Below are experts of layer 3 (counted from 0) of a mixture-of-experts language model. Rows are named router (the router's row for the expert), gate (a neuron's input weights, with its number), up (a neuron's input weights, with its number) and show model dimensions 256-511. Each number is 128 + 32 x the weight over its row's rms, rounded and kept within 0 to 255. Numbers have three digits each.
After each expert's rows: "gets" lists some tokens that make up at least twice as much of what it gets as of all text. This comes from a sample of Wikipedia text that the model never trained on. Tokens count by the router's weight.

# expert 5
router:168122138101097086142099135127123112166138156123136126161125152060159119179110152137140137111078127066087098120137175154127105128166137097106224166107166116139100102153074127129169168150140120135069134117125086141122139113088173166118171128121133121126162126175085122104088161084137132141125079103122116133123129078138129110075113132106187108124102146130136121089161119084054038113129094106083165134106151098134108177100097124162153152133121095105155191087145173140094103122100117185117102088086183157141115124121116154154125168067100151096088099130104059152113122139117143086137100102123126087138141225079159103087128130154109118136215101126118141161138103120085135176151174106104102115144085114088122110047106130160103107116108074151153085125121158109160124144121123
gate2:110038137169158113122152149094131137135083176126173110100078118171098111131117091177128112133098151114097127111175069109072122111125123113100172126188143079140095123102119157088128096147101111081128177129150022122142103145148140137146159135136196170146106116090119117121146135049151086133182150133145154179104165155175167154158152152110097203140125109147134171165180103105110147130098130089021137159085123113137131147148100147093161100189098118131085179162111154069102150098148101148103138097131044108138082145098140097142141159083118179137086130143075150130117150134133123144122143152148131098138078151149120141102109136146154102145150107122081109100143132121107140083130115094126169109155138156090153102119119116196127132141154147105134082179162138080163144190088190
up2:086136118165181154074127143104160142134233180111139116105079129124097152126116100165128129109198107047126129134179139130099128118173107146175125160129168119141126136081149203107139092110079086119158152146123144177151128067108080169177153129137138130147147078125101166152091125139117180145138186186125144153104142134120167103076059070125152092111087109095102150087083139153136104136137164079164148133120152140089125167150157185095112148133110100134076172139124105116086127180176097137134092155081120154147127159079163068131126177134120126141149142130170169145134135117172106156089143091159129092166144186156154146180104113113107167207165105130192104163132131119155144134142149174123145122130132183136096116147191144161105131121018144148119169103131114140111109130120087
gets: ".", "\n", " that", ")", "\"", "=="

# expert 4
router:119143150122133165105104097088147132080133142170131061147093128116181148101151159197126133129131111058096131104133086156089187138085120079099130142082133124112123082162070117137135135061109156165136147173135104181138146129159120111161101134104127127097121129164084177125109108149137075149125161121122151127119166054123169105127181122198108124099039103146116138132151209099097093120143143090085130110141205122132033139168134120128158159133144135051136147087137160133098084156102137097148115082127187117175135125072114207162097126126103117126167135175153141170107119149108091072165118121117153104147110129103027085105111103156143140127157134182121101178161082175128151114142153137159122095148102163121162096129073156125099135082121126093190109124176143109158118120131062
gate2:165094148118103135132146060150122199121183170109150098109145120179160069136179144098171184128112098132117079159074143130120170172089116129096125135039154096170127074109140164103120171107136117192157199162145075128143144150098123171137105136106140133195112072103146119123128136138096127153088112142089121123162057093191107078118117121097101104088124099127148014042118152143065151124069069099097161119069151115146107112122096137121146138066131147183161201088136171220081146123147099171114096197164146082140116131120114095117113122137080108100125114131146128149141094147087125114155112164111103132145132191091122148113143144085136102160174163140148102087147114078159144131140098118093147153179230112173100136120132135142117137114082115162131155162175128099078122077107163
up2:140137050173138076133128136089122063220100118140082169159121177092109131099130104080125114115121119142092107114140158119146166168107133173138151105110110123116183119169067037122137161161153123090110128163180194144126102099102120062088135155094129149123154152118093146104072050165173139128146122111140186123094110122130177098119137135134166095125063157143127165164085111119079122189212129195150130147176121126144122183124145138114111091100089126156180051109089166084158094152129107084129122117133116140075157125172174152187104169108156106171147155125110111078083153157145089136142124095166132147133163111157141092053170138146178126135129089103138145158120125105116125103142152139104098127070134130109209132084126113122103089079111163072139122119069101083191133153110123
gets: "\n", " |", "s", " (", " for", ":"

# expert 3
router:184115129165151141098157099126158161146123106104129124140095139072128162150138158103065163085116146095095099122117130154101135192101107136078202144136155124084187080104134156171115163143122121162134162152133089145144134083157173165159118134129133076117116101107089126138119071162182161107153112175122116130144078086100172101086154112100138092097105135191157157147128170109115078132135060088103092140052202043149161107171100159171128110114115145115177117054167153159121137182122109162097093118148177063034153125136190167219115135062128094120095135094161152136122120094057080073146109107130137129149169140151125129116134168231127151180143124155120092141149124114117130104104143152117125154135202090105093138151130121046135148099119155155206104188137130075121124124166122
gate2:065160141160040140150092113114168126115134128158156046094140134158092157136095146126093143093074089167128120154149098066142106163156154048149100099166089134148068117138127112136132181144143192153155136095147148122096169123157090174088044086120101118071133068124157139108134147109103191137106161183189110167108122123124118144135174111111131107098146158123096156075143134137141150101141102124160123128126151108109094090135092153133152132140100131109174201186093136105141157075075101129151104139045107110121105121136127124121191113119124131082143120149191176171163144132120168122169142157111142117103120124103101079128134117118031131098133144117136153126122122154128092111125098113128097118101143125120145178179133137156143165134110129142112124175143081105148158113113132
up2:077108065117130130096113169112105109195127143166123124148127107121106119113129136163185079158187095117146109168164110138111062139096117124172131133139109109066129124151144113160124112107148138139161156089115081134195118113143143152158155124194190162110123106117155147105130119114065096137120182081084103080107171096092128113149053129163123135134183146098099087227143081108164164114090124132086115140102104182133127089118156154167073153115111104106075122127180127126137148120138117154123119105131103136195050151131114076116100168142122138129193100121109112097077078074158074122072169179099088129164077135117050196173096136156170132086150098157108130167103155080163147119166160080103057086134109160169080037184118100122134112108169131146142108167122167172063129158145101
gets: " of", " in", ":", " to", " on", " at"

# expert 15
router:135138126101147129122146093172172132143120121099171142144151114134112091117112146088143120102087137062098078116125159132105116137104107138146152113137109138069094145134084127107118147101127100090095128182119114138114126153121130095125117108108123116127193119142144117172035119122154141100113176169131142127167070020118106129099091139134226061131149172138160092105125163069116060137147126144148143169178182082083053151144147149113131122096115117140197156099090167098167142116121122074060032132161170125153183124159077178142099128110110082097135167156114119130174125089074150089135153089126097171126176068089117114138142182130137139064148079143146138153142082152088125158150154088100178135127126137137164157074173122064120163095114121166184140127158102128156123118120140
gate0:117098125065127099114105155145106173128122135167186127079164150129129105126072095083104154136048124093141155099109169140050122158106076090149155150155184108131102131141096122104133124131152137119086137146161141130098099134134153136094134107145133141135078146171158089116117140124067044171099126202091115172089119053164123130115111108168181179131156156084171093168103191111154179132172104040155101174097139081181126094093156113100137147075141126132186154150128132104142168089112145112101141125156147113167120128117159187116149120150050143131097101119136113131110124120144101121130091215179134122135181121115141096092067173108140054095097179147107109149115129152090116094146146135064181083127132185137125094101159158096089150177125118059175139096137138125174112169154079
up0:121124163169188193090187072106183089095118119053186094150132174101097115140081148118133144164135125161135182126166125104130089112090117129140091132112051118128163116124138122142143085140129138094110094213115150132124095095133173139156108201157099142140154145116144115104116151099115187132153121118123094146126110136132109135139140085043137091194101111201092117178149144133110061154130103147111117145184102073087156140095107125134121060127162056136102106144065164080123116086108101130164127074077075152132105157150094104098129103157168178142092104168112123139153133103129119172108142122049092146118118114125110114111130111113065149077110110075149098150107180180188119145093105132106083137141139122145156129117162118135142124100142143148120146102129042121107127156103133
gets: " |", " the", ".", " a", " ", " The"

# expert 8
router:175123147143081085110098122157150102174122119137208040129150115089141133124115196141154103128113094104115077150121161141131096159128136046131162145116164099088070129093102154147104139121141087100137177176097119146137118144125136111151136124123126073120138149125134175129057126086151161169134074111127112103158149008153124132103157095145156137144078157137188133114190114123124124153141092114175120153143161098110119151122145130178136148143150118125127154149140173174134142126139121099075112099112164060168138131130184211172126107092102077114100153144130118190139120099178116076170131139121088132144108112090096177125128165102152177125138129155152143169137110132105169159117119136097142117140117162180120127063097110092173148124093062088218141155133098095154123120145171
gate0:119185097135093162140190077157200176146111071137146112067090166165145156149178143171098111084131093163110119113148150111177088107178148113066150139083151154139164114108080154134190138087127109120108143109135152124153170119093111157170116174102154116060148133093093154103113123160109131121114167195079130143100151115130119126138124148171116101175110107189105111152043101118137144121153102144143134128116138127163120145106111211115119149159169122145142120154139109130126112136123110199156129124104127172123148159054155216135126095172128135140118105110074118089184101128179137144149097094155141113103167129116104067083126095110157161150131125123129202179167095128067154110123098155096160109082161124161141095154065143134130180056104135128118119077094062124200134064107135
up0:118059145137140171138141104083151089155140186112177077102118153162162145137164117112176147050128138120136152132161112132157110134136146127077167122106120141143101177077094155140142147105097207121099161163152132153133143134171151107106087111167125095140115140148141141101111102095133148168155093098157094164153144139165106129155185125177127134079134159209186134137189123175100159103134094152111117173086135133121123143157115130076159083117090084134110109113157161095133124139116132124117099067107124112152089115044129114134130123139115145116055165112065161137131105088196090129120107075169146157107098146115131090081106132170133139132129137104103131151160137102116136125157145141123066114141219103100176066027169151095077084135170079136107088097172147126117108078151161
gets: " |", " in", " and", ")", ";", " at"

# expert 11
router:062111166123177149123100089097137173132129166180175119123116164163111174129091150110174140109137146083139019159095145227123068148053090079154178133169148152075148057117110179127123150124156078157111132123128125189166147108093147178166129123132130116112163144125081103163106077122153116149143114148114130149135125074115176103124176120124190119134171128176116129097102123156078045169155148143099142191192202069181144135125153157128132140070165124148127124034097132209127114128133138169096072166124176098112119124107138178123062156131147122095113151120172163145111131133113048119130072148173081076138174093133098114117118084205110111066222127141122078179153116122115084089197178093135134122083159084160154114134112123133154104179135112126146153085166136097152127092179161
gate0:121137184092148125072137076089147143124084141168149174161216127147049122124061125180109125163062110081213148187144140091085187140155133111128166148127123110216157168133161126092159162138160142156137122154168116105145154126122112105091128131133073119171126145126182071099126107142123141130112131178161122100060101147136142147099072076074142121110171128126077097147137191162097167111087118117164116163101133137203160146132186096156139127120128113135141148129141141134109158082139176117091140160129077143120137105157120141096145116156104153153154111176103121112111115095117155130101148150108106142130132144081112120113131094112130190087089134140115134038182117164127084137088133177079149136098137111157142174133190118146171124123107063169209162089164161120105169134139167
up0:096083161116114102091165148134173130181105146165143119148120121099118119087109120135120108146123153132153130116140064144115088097150140062137111151121101142097109096126144101153131062126164137117142111084138072129223153116147148186177160233120140144043170080100184156097141063132118120156190111121077145150109143138178080117129146109134126139110125148093128143181087163139161067103115113063185157128212139122142133120124123159159154128106135158172121139152082119134153039094118104162171155114095155096158121115170202160162132098099135137151111134135130181128139085149145155072100068145066178108137116132099127124096105129104171087140114140116184139186129109110173126118131146125080112073119106152105119125133143140110153148130161054125101115159191171189158123094087131
gets: ",", " of", "a", "i", "y", "al"

# expert 12
router:156139134119147132080154087122159127119126092044162113130070135026132134136126159106199196160185093109124124122168150145107177167132115131100173147137121121091140087150114175108143103129085097143121153107172119156143151193134119109148141176102135087154110125126117137120080106091119164149159140129121135137121091081128171105075099084155158120054091131173180128116109156073104070164115090140079120124107164043162074199151103140145158144121144061137139125048111170126126136165138107130117086137170173150075138126093128130085132137092108123091118172139098159114144117057090076091114128108114108149150108186123106089091103150072091168114163148101109092161145142113085141071126128133116117095122154110159080085084144133072121100107140095136191139203078080108128128096108167
gate2:124151140149083165121158093144209113136110099176110142186125154128156183144131150106133113141113132127122113132155179045079123173090119120147155161163134082142149106161094077120135141120082161158106162113118108185147135079076116117133081147078152160144154140107115122123118133147127162142206156149124201152079121104127111115135104125169143042116083132233142116116141199097120139128091073167148078102175163089150123136192165143088174120102067150125117139099170167146121144132104116159129078153149121092114170107115122163195098153111114085142158174187113117155159088148127122120112112055131174133136131208129136114105101114168120119152147147120124112146164078144134132074162149151062079146141131150111123143091124135118089082095105146181148088115159089152129131101114114
up2:110156157109197108105143118128109150164163124132179108109103154111096093056139107160115106120119161132150120119108077151142137142158117164157140153056142191102104129135117161128110133168113117140117102139124105123170143172141151142137172117152118147116174085136090097087146134141147067136121084162110079132126070084132098104110169130154114114199141126103134148049210121121132132145111119125047133240123164125121130109111135153181149101146159127169209119111086103120145141105139093096123116129081159140143137104160162100109129061115089139117120135118127129069112104117116120101159116171078162124132137148135073188182155081115118120148119102133127183126177136103125154091142081110189181126147111127170133168088098096093115132148121109078178208140130110090154125119080113
gets: " and", " in", " to", " a", " was", " is"

# expert 10
router:112157167161095088139095110085141146118143082095189118120127145130133116182119144100148153125097141138083089110121165133164134168143210068128169162168144102117150110129103138111163190087150123150161143158138097162141129154101147094141103124125132150143231170179094140076125145055173166161166136122127158137126124000155149129146152120188172102137063143167147172110105128144095113155127184101127149163147159158116088119126153128153092200112136126104153179137082114091128114110090114108065065122140147123103212130124129168125056111122131082106138149157114121166107131158110131097164076093138120116148133146086145122092130155161083089124213094173143079107153105151104146111166150109131113113126121178163094170120136129118141153117080101071191067089122103097157120113102106
gate0:213092121108148136151120158150071123113131107153121228156151145171136169111156153101145135129160138148110131088152141098128108077150090171150222096120133132114178103092096139094095122154149103112118143043141112149148186132093129102100160087150141104147102068184089079201102130137102118194141095117128118098145133137117077154118112082133212135088125157145111091081116090135157171093145121097138118155129099138194110148070140127130106115071137136064132087131143124150098116062154121164180144175093123115176175114130110103087147071177127113129160182114188152086140081084102085138105148077149101103137190112113113133143139067083069080116153128133199199179140163117195132082165095092100140198169086125141108191151132133055160182141103160171094087176106155097106145105095146
up0:071166195140127104145088105136103134152116127111101201145105150170126125152153139096114145099079075117119096115038135174143121167135120110041175161143002088140097122138100102067039122123099095162130156118097111120094079142160171145127160149195109106176045120153145117166112129167187154158059058175119099120150164082104123153119102152114131111124154119103135124123123126130089143125147159092197138155168142092184098155119078172112141051119143147114143121102069154134173107132131115155129123125175180144102135100137184136137163158143149127116061165171100094144129116140119080168123097118210174119117073155090157120104200107109142131156152179140157154191122210148200084055092121101076199151172119080116145120122170133133136121161123120084114098110039135104122093091165172
gets: "s", " ", "-", "'", "e", "ed"

# expert 7
router:148095178095097137184159142123153139241136112141168132147117113133129122131089127123143129121158143044128074094138157121072161080113130121140127147069164102088127100145106086099158151188103119132132120143081153148148099173103111095132119154109131124168130105117171171159055105098160135121127179109131136182124088081135118109092160136101100078115177092195130076091135195090081116166179120140127112116121171070172131171130096143103175141139118171163203134100153103161141131141100115110106050124163157053123132133144145142190084163096126139136110183084114163137179129115100095088183116142129191073130111210077126037120125105120122183110204146134106152157148109139083165151146140122109152139213113114142128136063077102116084106142096115138190109132145102075093136118136151
gate2:128131098200110143056130102154155098148139157136151117185179169075094186128128118117135080084108163105083152133185117112149136150132149124131111213134168148134128066204111146143118123165135145157172122144152062099141112150121123227135143112086143121165125119136097082174171116128159144192225090189078118097167125120146145092142158138162182163162134087157097126148154073118143159131115082137092071148101112124135138105135100149139121168107146117088118091105161120106094150089119140116160135040171101122173114145199126131130098159087095180141128044124129124096127063035099108180171106111085105090170126128127107046086125153148175123109104083094099099140162076111076110120098145154088090064151142142142145107162085147144131149127081105171237106105085129133094128111117131
up2:110158102177162084145057168113132178082173127118162098144127106128112184177143104149092121132114141150112112115155108126199171110143134104117147118127180178103143120088084115114134151128083185154098198123095140156110142138122130046151179090176158106148159144167080126036100080164161125109147124174143091141131083125180097081115127132115098125105115141105168116123113149130156165112174130110100137144112129132103151136098102135136148138095150198160125080109096135130125077153145157147146088176123136159120116098193092119111063084099140096168171118153056068147075198159097165144103154078129088150170113086118110159106131124176132128174166170159176138136207167163130148105175132110168170184099148089144139101165138096133128120076124187096160109136102079140171138135201109
gets: ",", " (", " as", " is", " —", " he"

# expert 6
router:122098121129137120188145102093116185137134122128146107150114131116122119136118123129149130139130151119119065103147141113102106183102139099148203156152159121092163102146113146144066142159118130179090147111097076177143156155146079152177083127065137123115178112178085145145076133119136105127187125101127159183083101082146090142082217137155162114148078120126150104159183110065151087148150102118100148131089189098143125192155124108128186140150113176079126133080138104141094173122122102120068127167104139110112100125110074155129122120120113125132128141097134148159159126156097088074117103145167134107159153142066100078101146188153133107114183091139114125154134110162077123122160178098154107136164134167189181183075135097171140102094123097088155080146171077077168112119149088
gate2:095109108129151111174085147137148106177131142127116120159126134139092106146174076086068160117063185125099119162136142161113126140143164158157140109138143132130103057128105106121066141064198114112136110111165116117123133097138134120176100078132154090120149135156142176092177225083171128118105156193129117127092064124106127022123140051092208181177137139108087100145094126125113133100154116167147114090076163142136212111126164128169106148156148150127128104114091183107123092150135106148092127138165086164133192100154145204138117189140131160158135092124110119150063104153110098113140087142149093143118228094172134108139175133143158123049132146190152118175151205151151128147118163134127165189184090122079112136107129132114171149116063030159138155113151131088172118178159130
up2:144165136145131140121146126154145176119134146131072181175134098096148117132129135163144075091125108213144115139113145126136141142157055092128151166126131101199109121099087090121172144082083134144171140135121164121132097109108143150066176127143130115121140125042121087145132169165095142131087122056025189101086112133179093163114123156077085166111114081109169154130137090091074154094084105109087127118129088140127085113121078121128122133118129087143176148164135099106092132107138132142118127153091170116091114099075087097117137139041157126074117112074109058179154161114134062129086061151123110117119084186160096144130131121146149095149176140100115153127108177036104157132104107137075151117081172098108108126145152186091082107103113159103148127116130109131074129128077167
gets: "\n", " was", " is", " first", " A", " 3"

# expert 13
router:147105139125105075115125137117191166104130159097164093135159165186137144153146186172165116113092107096073102127099165144139134127172146087102188158135123095175130130186069130130149166147133134150142115137113100151136162119109088103139149112092137149120155160114073134109092121088157129166128175140129174188101107087142124118120148137204183118138107116139101123111169120089193112164118120112039117124172168108103092143109089109141144148097143124081137166119061215119088125095127100127141113129142145099137154124135151181157106152126144151185099131149077098161156124158142121115158083152167119119144122153065114090107138166139153143085251121142133162170145104147117150158178170115099139111155142145108113185133112109111166125048101138053183087164227105088179108136104120
gate2:121165123091118118196112120173158078156125113137145102139141137131114133115148110106105061124138132122099125110134057176137197133113149120144161155091117158095115119157123187094199072159143083082075085155186137122152064106124137157135108161095144114110159150131136122065137124122069137103118161115100132066118096122157125101153152104139113088134110177146193155082122159154120086128160097128131111143083179161093145101121188093110131110151157133157121092153130083142088173115083117148109065195074169183119119148140130162190131144056120084120075125115059125111173135092135071112137162142160160110180150151140101083077105144104068183142141144126100199170136121160085163114114179156064124166152137141092207175120125135124087084075129121151112062143148153103126106127129159
up2:084064143183152173162114078138180127127151118138070158069143146118102132132098101087100149108125188113105110142187167130121153186053160061163158153163092124133099104126153166123114174104139099164093084094160131133151130134187022133121124143105150161139126075138153103127100182155136158130130133127089147160096120104154114140169114100089120115181166107106131116102096105155129143144125144100096140127136121146188138139155136170143144083143168129163090073103118165139113146103141126128130111105143126116087179111164181132116219164098098138127131144132167125161174091133132161184158138145195114112154124150134138091151137081093122073095189120091135092112098140133142082134098133155148169184097164130157134145116093138096090170193088172175129147145100170119166130118084184
gets: "\n", " ", "-", "'", " The", "\""

# expert 9
router:114091136105143152128183148077141130098111119189181087124067123158130118148079144131156164121152108115115063053071150147138118147076187080154147091136044168069108127125108140136103107127171084106094139131116166122125127142130125117113159149101145129144199141172075112195041099087190102148135094120149140173137151125130150105120151070140131109144085120159194152084108176085117133168169108146111063177182195115121140109116084204151141122108128119156201145124073150163164141110140103047069070130114171110159174121176152162180119129094090125166116187103141134118153128126090120106144130100149138117130192106161089119101150132121150176096137106114130166174145096126137140123112165107153159174139116099165148132166111101095094108104143090149120159058125088129106133179172171
gate0:067146134171137149142121125174115125126157087086135114084088143105140070098180111110160202143114118170170079195114137116135130131134148095122091142158109102149148113201170081130078178136129085153134099120090165105129147097124115139161171130083141080148150098151164131154130172131179154139060121148127167104139048100124084125062121141053170137173176175122100068134166147080161129086138126138067107181100197106113112138085151034083191177126113147190176176070144241138086152081092082216153114101113089130129116149104082174040128110162092165089125082155152157168080120176122117137124062124096132164116189145143135138127148113077094080102162145094081127154114089113133131119164243145124130164150140149057167092037125148147101121107137112133158089120165106100091142085130151
up0:130131159090146152168126109149123116132124145183151144181150185178160112151114183134135126135135133179114137094116133189104135074098118087061102109130143093082152140115097081109178135136173094124105152135012157149131081095103151129118068100193148151166133132176126168152102086146067129103137096141156123112096098111143118125139054150126143127132137118158179126090133111107145115135101110121231113131127133132114103116074113169108156057111178161112130067187098072149135165129113142116135097135130126062167254148100151144152116099127121130096151139095144083161172161131121124090186136125148119162149132130092108100126087140135095147143078136180120147136142152152110132114166095149098165148101127080136077192165118120048125157146167106153106168118097121122095112150096110
gets: ",", " |", " and", " the", "-", " to"